config = dict(
    n_experts=24,
    d_expert=48,
    normalize_top_k=True,
    router_noise=0.1,
    norm_eps=1e-06,
    tie_embeddings=False,
    batch_tokens=[65536, 131072, 196608],
)
Below are experts of layer 4 (counted from 0) of a mixture-of-experts language model. Rows are named router (the router's row for the expert), gate (a neuron's input weights, with its number), up (a neuron's input weights, with its number) and show model dimensions 0-95. Each number is 128 + 32 x the weight over its row's rms, rounded and kept within 0 to 255. Numbers have three digits each.
After each expert's rows: a language model's description of what the expert responds to; "gets" lists some tokens that make up at least twice as much of what it gets as of all text. This comes from a sample of Wikipedia text that the model never trained on. Tokens count by the router's weight.

# expert 3
router:125053088053160122117135138170126127205118052169092078099142165140088085121087093127122178140115104174102152131124152099072153132141125104141161162153158152075121113104191126168128154079140144116133184071166120110135110146149157083079121109067110146145118109129108129140091105122165155162
gate5:164133122070190109150119134172183148129137135115031175156089158130182120187114124178109115118115150069110079116088180123133113108108096122089165141120164150165116169108129124129158124121130150100150138119182126117146053161087143101090126134088128097163086119188113176195112126155122105087
up5:135098133140148144147090156137108141099104052221116111107115151108104076178116129111128067126158154087150122152089120128167108122082054139169123143041136107150132098150168117157153122141211170121116183125134155134087100123107167096127117130136071138135155145151172120160068101176088115134
gate6:137108151101145147077144166135162148106137098173120157147141177130092093097114115124077155123112088135125156121059130094114096124136149095151116166132150146168086095092133100086121170030125165183076185116107084085108118151145106035107160135116104175138133107145062082105101103151158127158
up6:159099132100077072190153124155149175123108120145143142108110165244067100134093134101129155085066121104113093169109172112131161101158148144109180103134133125083163155098113150159154134123120117131172141134117131152105152074174118171123102211111136157099108120078124113106104169133162183100
gate7:076106139142200113132096097179077142159152125137160097115067087113179139078096064161143157139140095152149144158142090176113097099167111121146091126104120111145162148147198159113137167074164127068072105195114098161114120137090136074158143107124114100185143147152124117168137100176152150143
up7:106096102110134132130110135166067051164139115099142135127126049152172150131118130147228160180150119139116143130174161186186110098112135154144107139100133190108165162136114172131170179108086089136138126157100130196116160125174114189110114115121142148165111107107129117111182074157157154129
gate8:136121101091178111158099088168112093185151069105124067106126170124174116113085053077115129155165095163148172136168141132113083129143126110182181145105093153080186112114178194151099157142083158093148111084138116136111143121113093091129095109129071123160105099135131092147120112142179151177
up8:145115161153132135076122155157133113145059068097126182132113118139142175128120061088148153138122090118162119163097085161128060166099105128137111106128092186087119100088135122132136109129129136222127180092151121124174156080119126146078153055122070089145127112141113089132130143158189073112
Description: Clause connectors and subjects. Conjunctions, relative pronouns and subject pronouns after commas or periods, such as and, which, that, who, he, it.
gets: " and", " that", ",", " he", " which", " He"

# expert 2
router:074068131138165109099153103150123087135082068092111079123161147087112110163077108069135178186144148198104084113145132080103105084116107079145173169148134118112097181122129156149158176113136155062106159112169134112202155102138116095147078078107163131125094135135158104136111123150118126108
gate3:047094110086134102109155118130055103112128127108085149141163193140082107132139156113152131073165173135109122131112129132136152113168199134166164150120087160134141148156153118131111194068093143118127146147178101137218122110169132103164107078133137134096154123112092163163067086144082177119
up3:150126137198096128120152125157154091116121081147169188111104068142133148173151130155169061102090064116192103089139115134119125105165113095164101131119104122137117098201152096130118106166130097163146171134104159148039143186097157135143098191127182158109154154100178157144149138128148153149
gate4:158115114097160107099062142151092123069125112156088118115150078103114125127096078188083092155084117203067111083091153142112109160129124136098154173129163072158162145175126149133106113118074141087160135123146120108173164141141160119178131154166087143073111111147164178125170074143114089079
up4:118154071101144068080167093077124109145175142121133118099148144091161147157148118113090142076157153121158121070075149129189156108138109118124107107129133198124092116171160175094090169123110170102145169070094102126083104154127098148175189152103163096143165081162140117132136066099075135155
gate5:113099111110149120119075206134099101155094059099063132096127171171100122113111052140134113162138113119120110156147074065114094096061149093142217087089150127111100134130105114141092136135100120084132172122101128174161129145109117154160100062115162113113125134127184097101090146147094132086
up5:138112136156175125103102179111107113167126045146077139076158145103176105082126137089100122167201118179137198145165093125165105217115126108114173095140129162071084137103124104154134156138099108099143166134132135149126087122067144085142170123151099083133114126126169093106113087177134101112
gate6:072096152152099147115133117123151101096125110130101113145100202103139131132122171155120136113155140114169141100005183090143106117111135146180130164175136177143089103134190166112223156116164084066097137165166138120155115060119155112141150089105106104102136102120139168139130117132110160132
up6:122113139098080067100158157133130121163106124124152205147152159119115163110165111074102182143096137140139052079205114160098092131139090105105130133098113171119090139135110064066103159151095108139127147111127193156101106195107119117149112128125062108110200100102110076137123084115131132126
Description: Articles and word onsets. Articles a, an, A and short word-initial pieces after is, as or was, e.g. "as a", 'r'uin, 'mar'ched, approx'imately'.
gets: " a", " ", " as", " A", " an", " m"

# expert 15
router:085092125072166056169171164159089111147113110123106114089145125086083115171099112119145169176095154142131109079168145079068145108118143091100105152169146135060081158090122120111102102101122166074101158110171130121121081154098146091128108089055146150161174165143084110120143152148171137153
gate3:108139062134158081129196157112138115175081156127105137093120132125121150129135102060105133111183220161063108112061146166109105134057118110172102127119167150127146144097113160116126093105120175076108164142156132075141088142131141135176123167082159073116140115127083138086150178148138142109
up3:160124072102108149101123066161142180150105070098133113124160125171128132100102131089185134148124161128214138176177108152153106110123115114155193097200105082126101182105131115143156112136127092156157107135127189122093136044096059107150149150134139104149136144138141072171100155088116133115
gate4:095135100112132112106107139111124126130188074102186058122169166120107045172114099173143131076156143140114092142202154119080114173091101120127133114155170168100055179122125114165093136142077122069154193129137156106119083125119140140187137150091152133147075127158109121098146161119141153143
up4:096152128164151148157129102132097145151095077090113103110073145135120189122135087187130108132182129109090147098136087147164124138146099119125141123116094128143123086124154121081126089207168207128099034099136090107171144112159151143100168095155131133199134140128131062137159084142160066153
gate5:101148139111206144085120143177143144073125117162077083143170093111066099135101109132108126116104086111103119159190124061096166153145095144110098139129147118125100146124105096130079129112150183122104145199147102059126077151142086107132080090135040137189149107129107112137124095123146077144
up5:152136029106097147147146126094127140154120119137153193133149149154135118130151137127131101080149142120146153123085130163091121093157102071101122088142097150159197109112138128141102134124069067202108131027095146162130131140090146105075136141151169060078151116133169119128090115148158125186
gate6:175121127120121151080118180088130172108097058097075138147160098090084095128127067085147150157104146114083122073115132105109098132122096112090119120123149207173087165099126137137131108169079128128107146098173150089094132129075185074167143064121135150149180169139116114142189100128107145089
up6:154079144156192095112091136088148126102083136131155088158065180181134165087135138119093101153106108110237148109112047075118134092119106110089120116095111099121140132106188096143166132153083109121122138132089121107138171125151143112139194129162137075076100109095188116104133150144127106137
Description: Determiners and possessives. Articles and possessive determiners such as the, his, its, their, a, mostly after prepositions or verbs, plus some table separator bars.
gets: " the", " The", "'s", " a", " his", "The"

# expert 23
router:100048113108138083135137112157134102172166114142105114110123181100123152161041118177131213121119126122161121124078101092093136126137103091144164143199154127111104139120171118162142154137138170074124168150174130145094103185088144107111114098085118144092158182087123120130136135203145116065
gate6:113123165142094096111133098138148110135067118104084150140090145139171082045053139132136105191112151162186107102146055107122179123117085139137103167131102098175142124068154180122132129149057149119106126168107133121143119091091118117094131107147110221119179119139151148152102114126093086153
up6:115105180120100154110080183121106117123087091120153147142101123091130190159131115115118091154117160142104152161120118141192130137100137165147108128171168135123175125171163149119121127162135168137096149121120068123123127163158179128154120121179042144254130120175081099164201112164128125126
gate7:089098118113166156099124089183195136088100162106145115065127119150128118095088062145158144162090100144184122086123117084093141119186096124152101138218124120142095154124127124157152139076125118127104158119089082116112105156101089136114128059140146164194176100138111170138154087119199133115
up7:146103185130087125155095113077147105160118092136086080173118092138109167120137119123122154160156151162156112138145119098177135118095169163097113169174163125122114139143119131162137145136167121095173156119077117111161191161152122109147201101073124118239142140111116103089233163119148130120
gate8:072131122143166097146087137172187181182121123135204147106085108116134141142144164128163157095137132134135147166115135087120158138167101152179141101158152151161169096159081137095103154144136137091127151187183165153148082100066095133127108156110097206197140069152123139121124079164156096133
up8:132136225166101151071114103090077088051147120125072115152133083157127092119163127130074065161112117143156112102139117148111158168079121125158112152083160087116143126131151111146105119113181110151092062087074086142140157139182146127144139092108134090124139142140126114151182117053092148136
gate9:109147112118115123103111136101100135176131079098106127138114129096161045099166076162137136124144221149149161074119108019132180123142119117163099117116128134139103082071125119130160131126157108116099155147105157100109120129067126118200122140145136117141159182116114204173098161175106095141
up9:143119110080105129151155150184127122147176142136076113061151124129144160154164093160122092089125186094148152131087139147082158126121125190167187095157122123172130106156114067138133156127094152095171177149145153113087107121131155151225141189161126160145125111112130124125103087217148090106
Description: Line breaks and headings. Line breaks, especially before section headings and table rows, plus heading equals signs and the first bytes of non-Latin or accented characters.
gets: "\n", " B", " ", "==", " ==", "==="

# expert 18
router:105055066133165151116157178169140114127095122152115106090122154123115125156074123145157171173125140178140151111156143078119143088126123076120121121140134134159103081153156152105165146104144147047115163150156163145180124162084100073150098105050140087148145196144122142170160112138123150210
gate6:109125133153173127171112126153154151162115120164112147131195122150180088096091143129095081163188190158118095134176142094083089116135136074148106147119149158148071110043138112129138075115129123104090195142086110133049099082093144108162117130080137123109123144149110093177187155098144109142
up6:120120128193113083183105071120191150154095154133119171084074148116129089224145038091111118130147149108118108129120158053112177093129132080120107126094167141120118092163104105107149127163060165138089180161175121157116071093123139131095138135124149106109094127136124140128143121100108108165
gate7:113116138042122158077124084149087155077123112128060112081079167114132090173161176159151159109129110148128155130102097140082136124162087099138170136114129137129078088146197103085142140148145142109090170136121094212122079153134088070115097109127119151170111149094115159102074150116076109134
up7:146107129179094073095119115169162157104123132115130158171070095115133123142118158127144131101174061071134104069118076061153096102091115118112157092097165138123218118112133121103120182125135155125132132150139128208129095122155123104093091157122062150144120115120187182157053130102112117121
gate8:115108123120133127071064124172083135061144145113115176136165145124132087151060137137188206148180099123131076134183163118145078112187074081171082115133136156121100131110106137138147110149145139136118207126125144191103072120141131136142109153098095161141148121122109093187143153110104075127
up8:127108124116140170075167105125121104125187106130182194131122163132103125129073097111114085126134133076159153171132148068142166082134096109092118121117140164090101120093130171149106147109076130153154122113093131129115155112095120143083167120167212135088112111082214140026145113132116168106
gate9:121147117206171170101131186096160055149143110131100113149131120111057056149148127109169150117163093205109096138136074135093140112156120153126107113113127092095099152134134125160107138171148166176109193107133068154161099099157137139114143177082062109159143100118135124075104098144135173144
up9:112128092121117144071185164073158139117141116131030068120121139131119122107132158179120133155146179144112142122123113155109144103176149091101188127136183108135090105154182169125134179127140105131176161104170055142160113146191164141123154160071089167147147171173152156152149108164110174123
Description: Digits in numbers. Number digits and pieces inside scores, years, coordinates and table figures, e.g. 109–9'5', 71°'8'′, 1956–19'7'4.
gets: "6", "8", "7", " 0", "1", "3"

# expert 20
router:065088109104084103095157186136127121158105076117120148132167165106056150108080108073152173139129164159086084080138109070109131123145140091154155157166161120095130113067156179122067159103139115106098185113169132160148141143102105078116140081131092114079155155176095157160111165157141145134
gate4:136146115104118080138118141152097107164103134091117128115087145099144126139112147128139125120143149163110059117116085081092161153130135070079105142158128111128155168154147122121116111026081064133104197160080160090145078075146080141086114062156146072081175143145133120131095063145118100148
up4:107131077090133077086122118170105100127096146139085117085099176134087173094144130136119144148133078152093152165123142173073083114165173121129079146151063109123179122161102120076194111111076128078093173119082134122160106064137073133083094115134142139112177098178127133146073131130153115090
gate5:108098141122138137087134109144141143197107110101128127120082174128127118167151083134119116143045127147150095107169128130073073095142092091122184106194143082097152144106161116166094104109079153115163182009096167144129081191130108097097121130094092107143093152138154135127121127103111098120
up5:139116126064098121060210175171073104158097109143123155109125092110155186138087132144149091104087137144155099165117131072072147113172149173116122098096121148139158111137147156157062128093110120157139104135122181158149124077122124084108136123152062132112121155173082158138106127182181083170
gate6:141103143107094155158140199118114138175091173115150086139121135130116162149072153137132139086153101141132092131112051059118130157096107120178087160177123103153156093066112134084091079124121065150068142082120173087122116159166133140138120092106168124078160139179169138110157190090135121152
up6:146117102134128066120193138158141141183147162132066155168103095176163108142139114096149131142117111152128084162119075072154125129163162118203119089136127063151171156155145164141157111162099104106089113110062062082146160169117118097123078141127181076120102118183147142168153140108112160098
gate7:107125088121129123076176131100073082082141108191141084110165097061058121127132118182138130125130194120106113138102100126104161096120151160140113133147086136121145083109224165145064086088108080058078136123118118145153134107097100124184110140146178130142160116101136154158086145130110119142
up7:148163122132090117098120134129158086125082108094102078132118149083125157207128137104114138134131114122101129193124177110111123148199167112139121137138071106105101115086072093102190156122108114155155117143136160203147085095203194150111072144119096082157131083120109110141120137196095083140
Description: Commas and clause verbs. Commas ending words or names in lists and appositions, plus was or is after a subject, e.g. gull',', forc'es,'.
gets: ",", " was", " is", "s,", ";", "e,"

# expert 11
router:061055123073153071116160123157072172112111120122091110104120095117102131149117100139170186128151139187084122144112099135105127092154040092153121186169151141182112101092153161176079118091143162095106169102163170123127127175105145111133119094098202128121143133147090123163141145144131152150
gate6:121131156120167100070154119145086116128133083116142107100213094133087106144131089128119204189112091163118168110116063128105065137083080119174049121112123072140105131145166125131129119089091090131143102130139126159140135189116130134169125085139078102137119114113118101122130185167053167141
up6:121130151107140121114165130092150115108166125163147108096126103082107070073142135127057134174140115099112103109159117159116101183120059126134084169119143157153119059141155085141099176195132164118135119083166112037105107172130182092132124082142067101147116131132084115070156133102110097088
gate7:068072150146182132089127098135081147089142073166110118085100107103159109096117148161136137141139124112163141127097130125088173046113121144113149100181104169162125080076153130142105105112150096105068110133103138118131167157126111065143158157125173067106141196079178159155101135138160161189
up7:133139121136072111140150108152134103131134089108135093132185195076109127120124142143149106177143191138110148087108128135177115101081142100116139092088230147089086113180122075092154090158096103107152135167146078195160158155123169100102132097195093169159101158110118126096117121115089084142
gate8:178162133106145115130159077078160149123158159177057121175164106130113149148123139178092168136137149137162087085122086115116132148139092104151072088154130145143087141128086161140141110090132176093126159164162123123122107181129123105039102115093135136098142150136047101084095140146127182211
up8:050120094139118129124101118148146109124063099096145118065142101154157131141121073110156147139136128070128119068165115132088120189130085111142144136121157119111168158172088138127125141098130125168137117115107096094121156127091132092174202078143117111168049149128128103143134207161114088034
gate9:073119122156220108114163159117150169103098117142151100069085127114134105101114133144157115135117078160184145085138136109104141182156128129125142180126130204124079136127150180158188154089072138086076124156116111083112083071137084117095086038097114108130104131143142119122107114097133107136
up9:100114132136140106090102155099102138076122087111108161072136081091122107067139138140145179086116122105147136109118111152089168139155085133093088170110155143157138117159161166115142132081156188114155157166109040096102088135131141070117076053143131051125092126148129188128107122154121059141
Description: Prepositions after nouns. Prepositions following nouns or participles, mostly of, in, for, by, with, at, from, before the or a.
gets: " of", " in", " for", " to", " on", " by"

# expert 1
router:123045110117148103121160114136103152157084093113131124052111122064103138078057105127146107172123118188116120161191139116088132120155084096154183176139168118102126126088201116177141168107167143063131162095124136162156101148095142083168133115109163119109181110086124112128143163162143124131
gate4:133123127087119123161073154102111145089134083090153111099133129152136078134092139163117149142075181118119067101129159105111102077188091084149166198131153117081193147085144121091149132133095113107109111087113160138142188169103196177103148096146137169129164132114117193117119084149134199113
up4:120162115071130144132138118093160095147148135025159080071144113123127138111145152170180171071126186151110111105154109148124123080110135154088146146085061125046139106147100100110091085118183144109117170105134074131159146144138114132097103200137173135149096069103110138095156144114143118157
gate5:156089126085129102154115101136071086105115074117127094091106098116113163138126116087092098129122100135070103145079105147096121106142108163178154130117130111111132089090124139143132173145117209100114064153105172156147112126096130137089026192134085166081153092142165045138099140168113118136
up5:112135107146116072141134210134123084195105161119157113124097192103134137074110119130173121166115120136148143095135174151139095123094199133125165147147180144063138151142122080194151194136113137112157170086135137146146099112134108163136223087089156096116108155172095133129091131119103087105
gate6:169140107113133148106094078132083124115111141179084115089182198056166132119078140143158127109107129147103099138117073143106093075113077153115140184176112125146145125195071127184159112166181152085135134109142114087210115121092088103142121118125116145145138097168088092163159145161101143153
up6:107126169090134063126129156187176107152107090130140158143074085128141099135125100148154106062103106122214127139086127169055084132162177128158147146135103097122138155076119169158123098136071049118093120182130145166071164100140110148153124127148096137130114107172147147124081116111117067108
gate7:157103100065155120141086094158129083145070105134132182122073069098110130155149146103184198145161131134134164167141118125109130154095088130128123167063156159099139127121143111111166202141149177120165148071149118129134101199097082094161132096162105145138163079093073124105173161101104136145
up7:093136099132137133088178113101084116050143097126132120090072100107073076151165104117183185167171125142139148140138132094087141094127117150145104142122144112082127162135077098193144106058104158192104155141113093150092124126140160164141175164133139167208150099079106159109161106139103091134
Description: Word-initial pieces and openers. First pieces of words, especially capital letters and prefixes like re, con, pro, dis, plus opening brackets, quotes and hyphens, e.g. Non-album.
gets: " S", " (", " P", "-", " s", " E"

# expert 17
router:093121111113203141153165168145105128162095099095109102148157110093063109159089143129127121129123098166102115141123094099133145129149140051153116131124181183116134109105197152157141128091166108112136172093174130159173114121090153085144120085039178123062144174121101078156139105183171127131
gate5:109136094162104129147186195148144142114159127109146114164135057122109147097089146144132090117125135115141104098119150102135122078139179095105101151165091119146108108124171132178141181109096122159158071129149128151115158134066161127180127127068145121128029250109101103132131105143137094098
up5:134137135073156142076077099139079142108179169103168172099165185096088124118149153048133159123111109086063143166094100186114137112122117165126165126105169113164109178159144109102103078154142161164078142101170115120133142110181133126103110170142064128154107063117172131078154117143129139099
gate6:096127141129159114103163116117097140090134122093083159135103131130074116143118125078118158130073165107139155155113073141133080123124222121199096114112183185107071094109098144107135144117168130109138191085161074118177103151099157124120134121055096177121181149117107080168089110145174123141
up6:128123146168118152152100127157150153091132111103249182149089089122056189112113123180102104134168143166118110114055162130097158159091116088154081058101142087066146146109130094127146095155111123110124147085122137094134096160137101086126112149189088133146107121149144150107147125183123129134
gate7:124142216102194190185161082117116112149099112143107112153063158121104055119128123101128091130088142124128186146113130154075126103097124107125141124092116133125068109131183125155094092158133172134099122073167092108176110100126084047118160110172143174139125151104117114149143104109116092179
up7:133111088123127075117125079172140121140156126149137125103127173065119141045115088110154178148050142142101112073130206165156110115206105143115084143110105096173137157109122185115105128140135131114158085188093195150128105088138135164118143125127126102157176145134108148082161135066149099138
gate8:118124137138098141103142126112087180178108120174137111151168107088092117196118180100141100141082211140155096115187125084142127102161068094108148141106141174134096144163144114146211117052119143096165126112108120086094150134117109076148203075142122142070131132108113100159117098160139146105
up8:179129158096141127135144068145133078109156146122110112153119075115139138108140081199139139114138187112132166167087141156095146115090094131096094159082143114140118073078160072101133150135137089144113087167118139115188118153145115171184121173118087126116148101184111218073146094100161068135
Description: Name and word endings. Final pieces of names, places and words, such as -ton, -son, -berg, -shire, -ville, -en, e.g. Sweden, Pradesh, Gauntlett.
gets: "a", "i", "on", "en", "o", ")"

# expert 22
router:086101128133240117076173167147144114116104106100132135087094149110070088169071127128150124155106166129119126126127114034093148138129101090156138178197155137116118125081136133169099134121160130107119133137176140133187123119077177126093123080112135123140121176161096140146138130195161160168
gate4:096134198134174143113087059128143168111111124157095118179108114127104088102096147123096094128181128121122092112086107134110095107139121087106139142107142114058161142095168172137125158098057128106039122155114157151171149109093175110049160106117113101146191151149170122122116129123156104199
up4:130152207159174156209125191077163163168139157210098104105112137142155117070112128109103144097106125136076089119081136107125101173068104141130100145157170149134162171132115143135081107108147097089114110112147172107092129114095126115141086083150102116168105099104139193119147170159120121181
gate5:096121098097140143087121137085123151114162158166111158133162118104072170091122129087095091131132099074167130161115152091131100128115112058150087121103195199120115116155144119154131135174094147168093117156125094152198162120089153104147139155076100123120149191140074205100192142125092153094
up5:047148091100189100111146171133151133172160094141158162136129174121144146144107100128123118106150122106128103113140083088111107113153155069161112127089118158160100113121068109146149169102084150094139151123075134110116175119137149171100149109101125049160068128114108110099052051124090149199
gate6:156069043176144139086137216129128098125130152079126130089144132163082082158108116108051124143091122170145156182151101072142117120171122137144108133143119188055143122136128157179093152186147146133125128121108114107125143107101116135179125151126134125069142108159125091145102105172078155182
up6:138111162184119135106045107155190136125102165125134137133190124131131108173085124127166119168144140149108113075142122093106133140092183132116121146179099140098133065090137169125099135138081071118125133175133056148146145138168077130102090105143170169106120172148159108174090109154032109145
gate7:100140101102169162069180176110135146122146107179145157146128141134109193127098102153127094170159142143099077138104133091114188111149140127120190159215128100166133183123106137200118124135169151139161095124124157132153116120081136121101141076113163085172165157148080107196136116080174174120
up7:122127161170140165138153125173081161208117036109150146131074118074157093176159093088160165137179134165133166174091218116105183140118141116114180134165130115103136082122098139120158091109137139126166143133123120144114131108087111154131132158133121095044103128153127118103117088173153084130
Description: Word-final suffixes. Final suffixes completing verbs and adjectives, like -ing, -ed, -ated, -ified, -ural, e.g. releg'ated', public'ising', dissol'ved'.
gets: "ing", "ed", ")", "a", "ated", "o"

# expert 12
router:124036131131130094126148117118105144149157116130119132104114174094091140171058139099144183171096128139117124134144116066147159110182079099144149192179161159086058126106127191112091104101162119096084147128195168160128130126131116081171154098079163107102147139073104103146128138131107155173
gate4:119125085127108095106186100103161135143140140114187125102081145106063116125093175103080099128093108172108103145097121076117186119139175136129123183221121147124126095144154210120096118115110138123141174128119143106121124080159073166120086140134204091111147157142160179181100132114086140153
up4:130147092122088170110160101119139194125133037145187090107102191191118077056119106151161089111127109088148109134175127149129125089171122108117144133120109180189101098111139154107103146128155107094109104139081052098088129115085079108083126142122126179098140133178118156106144077135140133143
gate5:129047082125120068180079154171179144147132127088137172121114146134164111153078132106099103116081166152099100129119188172146144102141112119129083135144176121104172137071156129163110080087142118083107139075146144119106112039116083113118083195102154136110146125085144151119105092124097173142
up5:135139092133133039144109164137112161119147148116117163102100123154122121177105137151085109133119129105165113130115144071092163144123086106114194099150164156081136159158128123116113122085198103065151111118084182218143120069108113175103136139109166179109091098073165132146155197109114100146
gate6:130131068102123119165135108056191165109140143119113158073087112088112075163113121140111184144079084168111087093130128088105132119099156121108132171172062145090123158106084170141152140161163114080138151057135154090161127129155127121127131127124153090078101090085113114073188176139162123169
up6:104123147161116167092100084141128095097087124145121150148066173160126040087099117176086111141169093122132130091142078087138117134111169139091056131097094096176095139096113116157135112143118100199130105211117090100140091134118167108134079103121107119151097175139070092129100143107075152111
gate7:124107093123123183120104128102101126072133116150110164099098104111135102158126112120180105108127151145130156110126161136097212135139142077111092126163202130104117130155081139137081105136167120084158148119102194132072149082077187084108145100124132167192130181140088108123029168161126148138
up7:117146140148087068157083115163184117183100101163122140130140084193143134119145097072108116135219080120101142149109159103122119101102055144111121140128124132074177127138157118106125129092157116137103126133202069149136098122130116072128127123156037099147129097125138190082139116129074147161
Description: Initial capital letters. Single word-initial letters, mostly capitals, starting names or words, e.g. 'D'odson, 'G'ilbert, 'c'ertainly, 'Cl'ade, 'Pr'imary.
gets: " D", " C", " G", " R", " c", " H"

# expert 6
router:104069097124185116087149158135125102148083109142081097126130164150125105142083118119175168102101124197100101093147093067104161132111127113124131178168187129112140085149161124167100161091187178088095130119157202160182130172097125063176100094102128166118144099147136143150138146154180118110
gate6:132139121125173104105183063101164094113127150134088129143174096105141022116127096138123171122108132153136113127155135091140135092180105118114128116233199168099134074112118110084128128118139100141059122107182159143145136139108164133169090150099122174089145105128154120148142159120180084175
up6:132129118134180178120174058095125140147110183155122143140126104116139114124149100099118155138137154112135067100123076107136118095157100116099108138206208157109121103131095116061143082084153144115054118048193145108147136154081138144146114127112144202131161107173133116119176160122172113155
gate7:150111054132177123138090186112125125177150061156094105074146115132141118106111108134096170127107111196158085072117074140145162135114158148097211187108150132108154097130108096160108137124152178092163126134160176132120092099125191133111065173096124146112164134105131087162107090175141131109
up7:135101125073151097151144096127204119145085094156061104085101115182094107117151133186105134147108192132152090101135131122104153123198136111136146192114095122164118133144125115140121125143077227063145094114217123082103110158140100091152152148152123160145112095133121103115085094096134114130
gate8:093122117149112190143111181144123137175089117104097089143087149101147168118111136108178116104089162113123134127177113184165151153182150089191008180157150151121075114107150168144155118128103100104101148109169118119129134144110155111115166143098125128148113168195092111075172131098155118083
up8:132117148124065168113123148118096107133137133113179145144126134112135158099080159127088065132139166177107124082127103098119132113100123162182069097128085124152124084138101161129162044052157066106058144142173088156121084169076126147112118096098100131073127119084106120113150093069132088124
gate9:113135116148139127157157128116098122075129156150133110082123151143126107112108076159196111144114094194163129132118118145118097128188088138106077113145138127113032105119094161124213139114090164133123090136118182131097091075102076109109063088093134117148185156111105063142105114100174118182
up9:103109114156138087121158131125117164110167158107156070143161143131061116152113135122181140133036075196154140094167102129133109107115215114171086115097157198127165084150179109142106099123087092142098126152094145124139136176120148178126127100103187130153118151100174081152166134115154100105
Description: Verbs and function words. Auxiliaries, to, not, pronouns and plural or past endings mid-clause, like been, would, "claimed to", show's', assum'ed'.
gets: " to", "s", " was", " is", "es", " not"

# expert 9
router:120039159133117142157144119120083108175128106104095100036145171109091087143072109108148140150092125180136133109140094112086149082116077068149123162181159137128119086121146188105167123141123115153151142148153143148125107114108129078142135085104151100122104141159077148111110133180213187166
gate4:102134078118111110177088108125155112181115137126079108069174113104094134132136111167089111127126172147146127146131065063109149113126092113109124174213130158129094129168103137151095113159149151097172072142119167129153128074168115116115040078134188172181139116135137153194120093152138121159
up4:103145140112121131093083117141126134125145157118132103126157088098142117127129057059068112104187083121130124166112096134072112142170105190179106126115134068150151145119116168175115210133117193092140077119132130212110160105173134103099069118110115094124154176098129135134138096112068093121
gate5:144038130092157159155137124102063147175167217056124112138174143194087116129102129118129162118157143098133201085111092079124123137096070105133089129129084121161132092117082136138093095129083139132119177142145121132068131096127132120148068120113119128085135128130119142146097129171179167134
up5:121135150116121125061159140171169185120115125138125105139141178109144120089159146139121125099067121103113103219146137098090128074150122157178164135129190177151128131173128076130117108089154109139092106113128047038148132158110123125142152147146124199177155146117118170073156126103087120095
gate6:142094137137122165192136158126062117121121067151126118110072145113104107131139070148155125133135176142095101137135160110144120170154118132131105180168204085166180108106174170153168090144072105124145174122111187132122088129095112150140134119098102099083114191178112168130137137150225145107
up6:117122126136170094105142128139149235112107186140112167158116105185088161113139183124105134043118090144143220116031138112138108134112119147147092079108130155139118153102076060103117108129138118114080089108178108162145120112120132113150095104165083157110128108123146111110126161126084115126
gate7:125112152131147108139217146143140146138077126164096164117107189103180111119085142118068076089089116105158137155105117059126191110105140102115110135146156197135133129105161148127110144085157095133140118117121126077089150170119196132109118177152110126134153178224087187112133149121122173131
up7:155201070118185091119118205104142117130125170175177147079169123091116207157135184157160155102123132102089106154130187081144066133156156073147181160114150105139113128131164140124098127205140128128102114090144137126145134146124185109086089136120164093137103123125167107141089124101164125132
Description: Mid-word consonant pieces. Word pieces beginning with consonants like w, b, m, sp, often inside compounds or names, e.g. businesswoman, Clearwater, Main-belt.
gets: " W", " b", "b", " m", " L", "w"

# expert 13
router:109062129117169138120171120177164148164112103119106127113148116155103148122103099078158216175135137134105117131112121098094138120078099000101103152159187122095113136152164140127095133115135138142089161131128174150141102131126157088157116112066139070137147169073048125157125160132133118147
gate3:155073111128111130188126094178106092125115088067095108132112127128108157159128072107129141132094142151105073135063134137135108126118164097135113116113205168134139113144154220108140128217165146153145142133100156145097080168152106131158167129118131077143086184157078128141158187163102111087
up3:172098142122156113139124095159117137117144087095149119077081120141092126162099118160088167117094095142185087130134081132119101090095119093142137143100196138153061187125150141061085108169158108170114133057105173120129136164114163185149168126066156109126090183161099102178112179151126109131
gate4:075109140160119119137126167152143149141093077163061102082072113174098144119136104128152171121060094074123118187148127160121108097085152115090114141150201109119140163115122080137118136118099131146047111114083193134108146124120174153074105075111144141153101148100123154194172129150150168167
up4:103142159157168095200161112165140121142176116058105077117140168157097145134157084098110091095099138111147126127144117152091087112093138158133082140109133126148110095112170080184156088143174148094133186134138169129108228080146165107100112135057168150114171118116174103167164128106122104114
gate5:103118108075108170174092112176114109154151097160145115123182066180126179132115062168127122132128116167134145129114084114105064139051155081078124118163160108100130128111152076140125101101117073147104116171167122088096095134113097144097180077121144102131094183161135132167102123072131184103
up5:113118132118115096139134116093164029104156125167115142102124120070171110138132143100161112148122117128107149128164136144100189149091152124090190169151134171190104153081171088134109137090107133108151159092135157099084175154187141154162100181105129106143108035167147124161104154116121104201
gate6:132075111112195173210145117124125156085107157060138094150141119159056119101092115100128167150174124114077126107127132172106099155104144155074110177204159081091148125143146155132094134130125120164096180143097078115103121146120120091106128104153142118141087186076071143165083132146100119123
up6:116170101126164105104112126171144165145127089134090125171105184153159075196168132083093073139132138103092144130150132095137102115091082197153155104151142136105113105138115064125092164115151138148220132166144133137123081173103129099134148154048134146159153155150109159087141177080124085082
Description: Inner syllables of foreign names. Vowel-led syllables such as an, ar, at, ay inside South Asian, Middle Eastern and other non-English names and places, e.g. Karnataka, Kanpur.
gets: " M", "ar", "at", "an", "h", " I"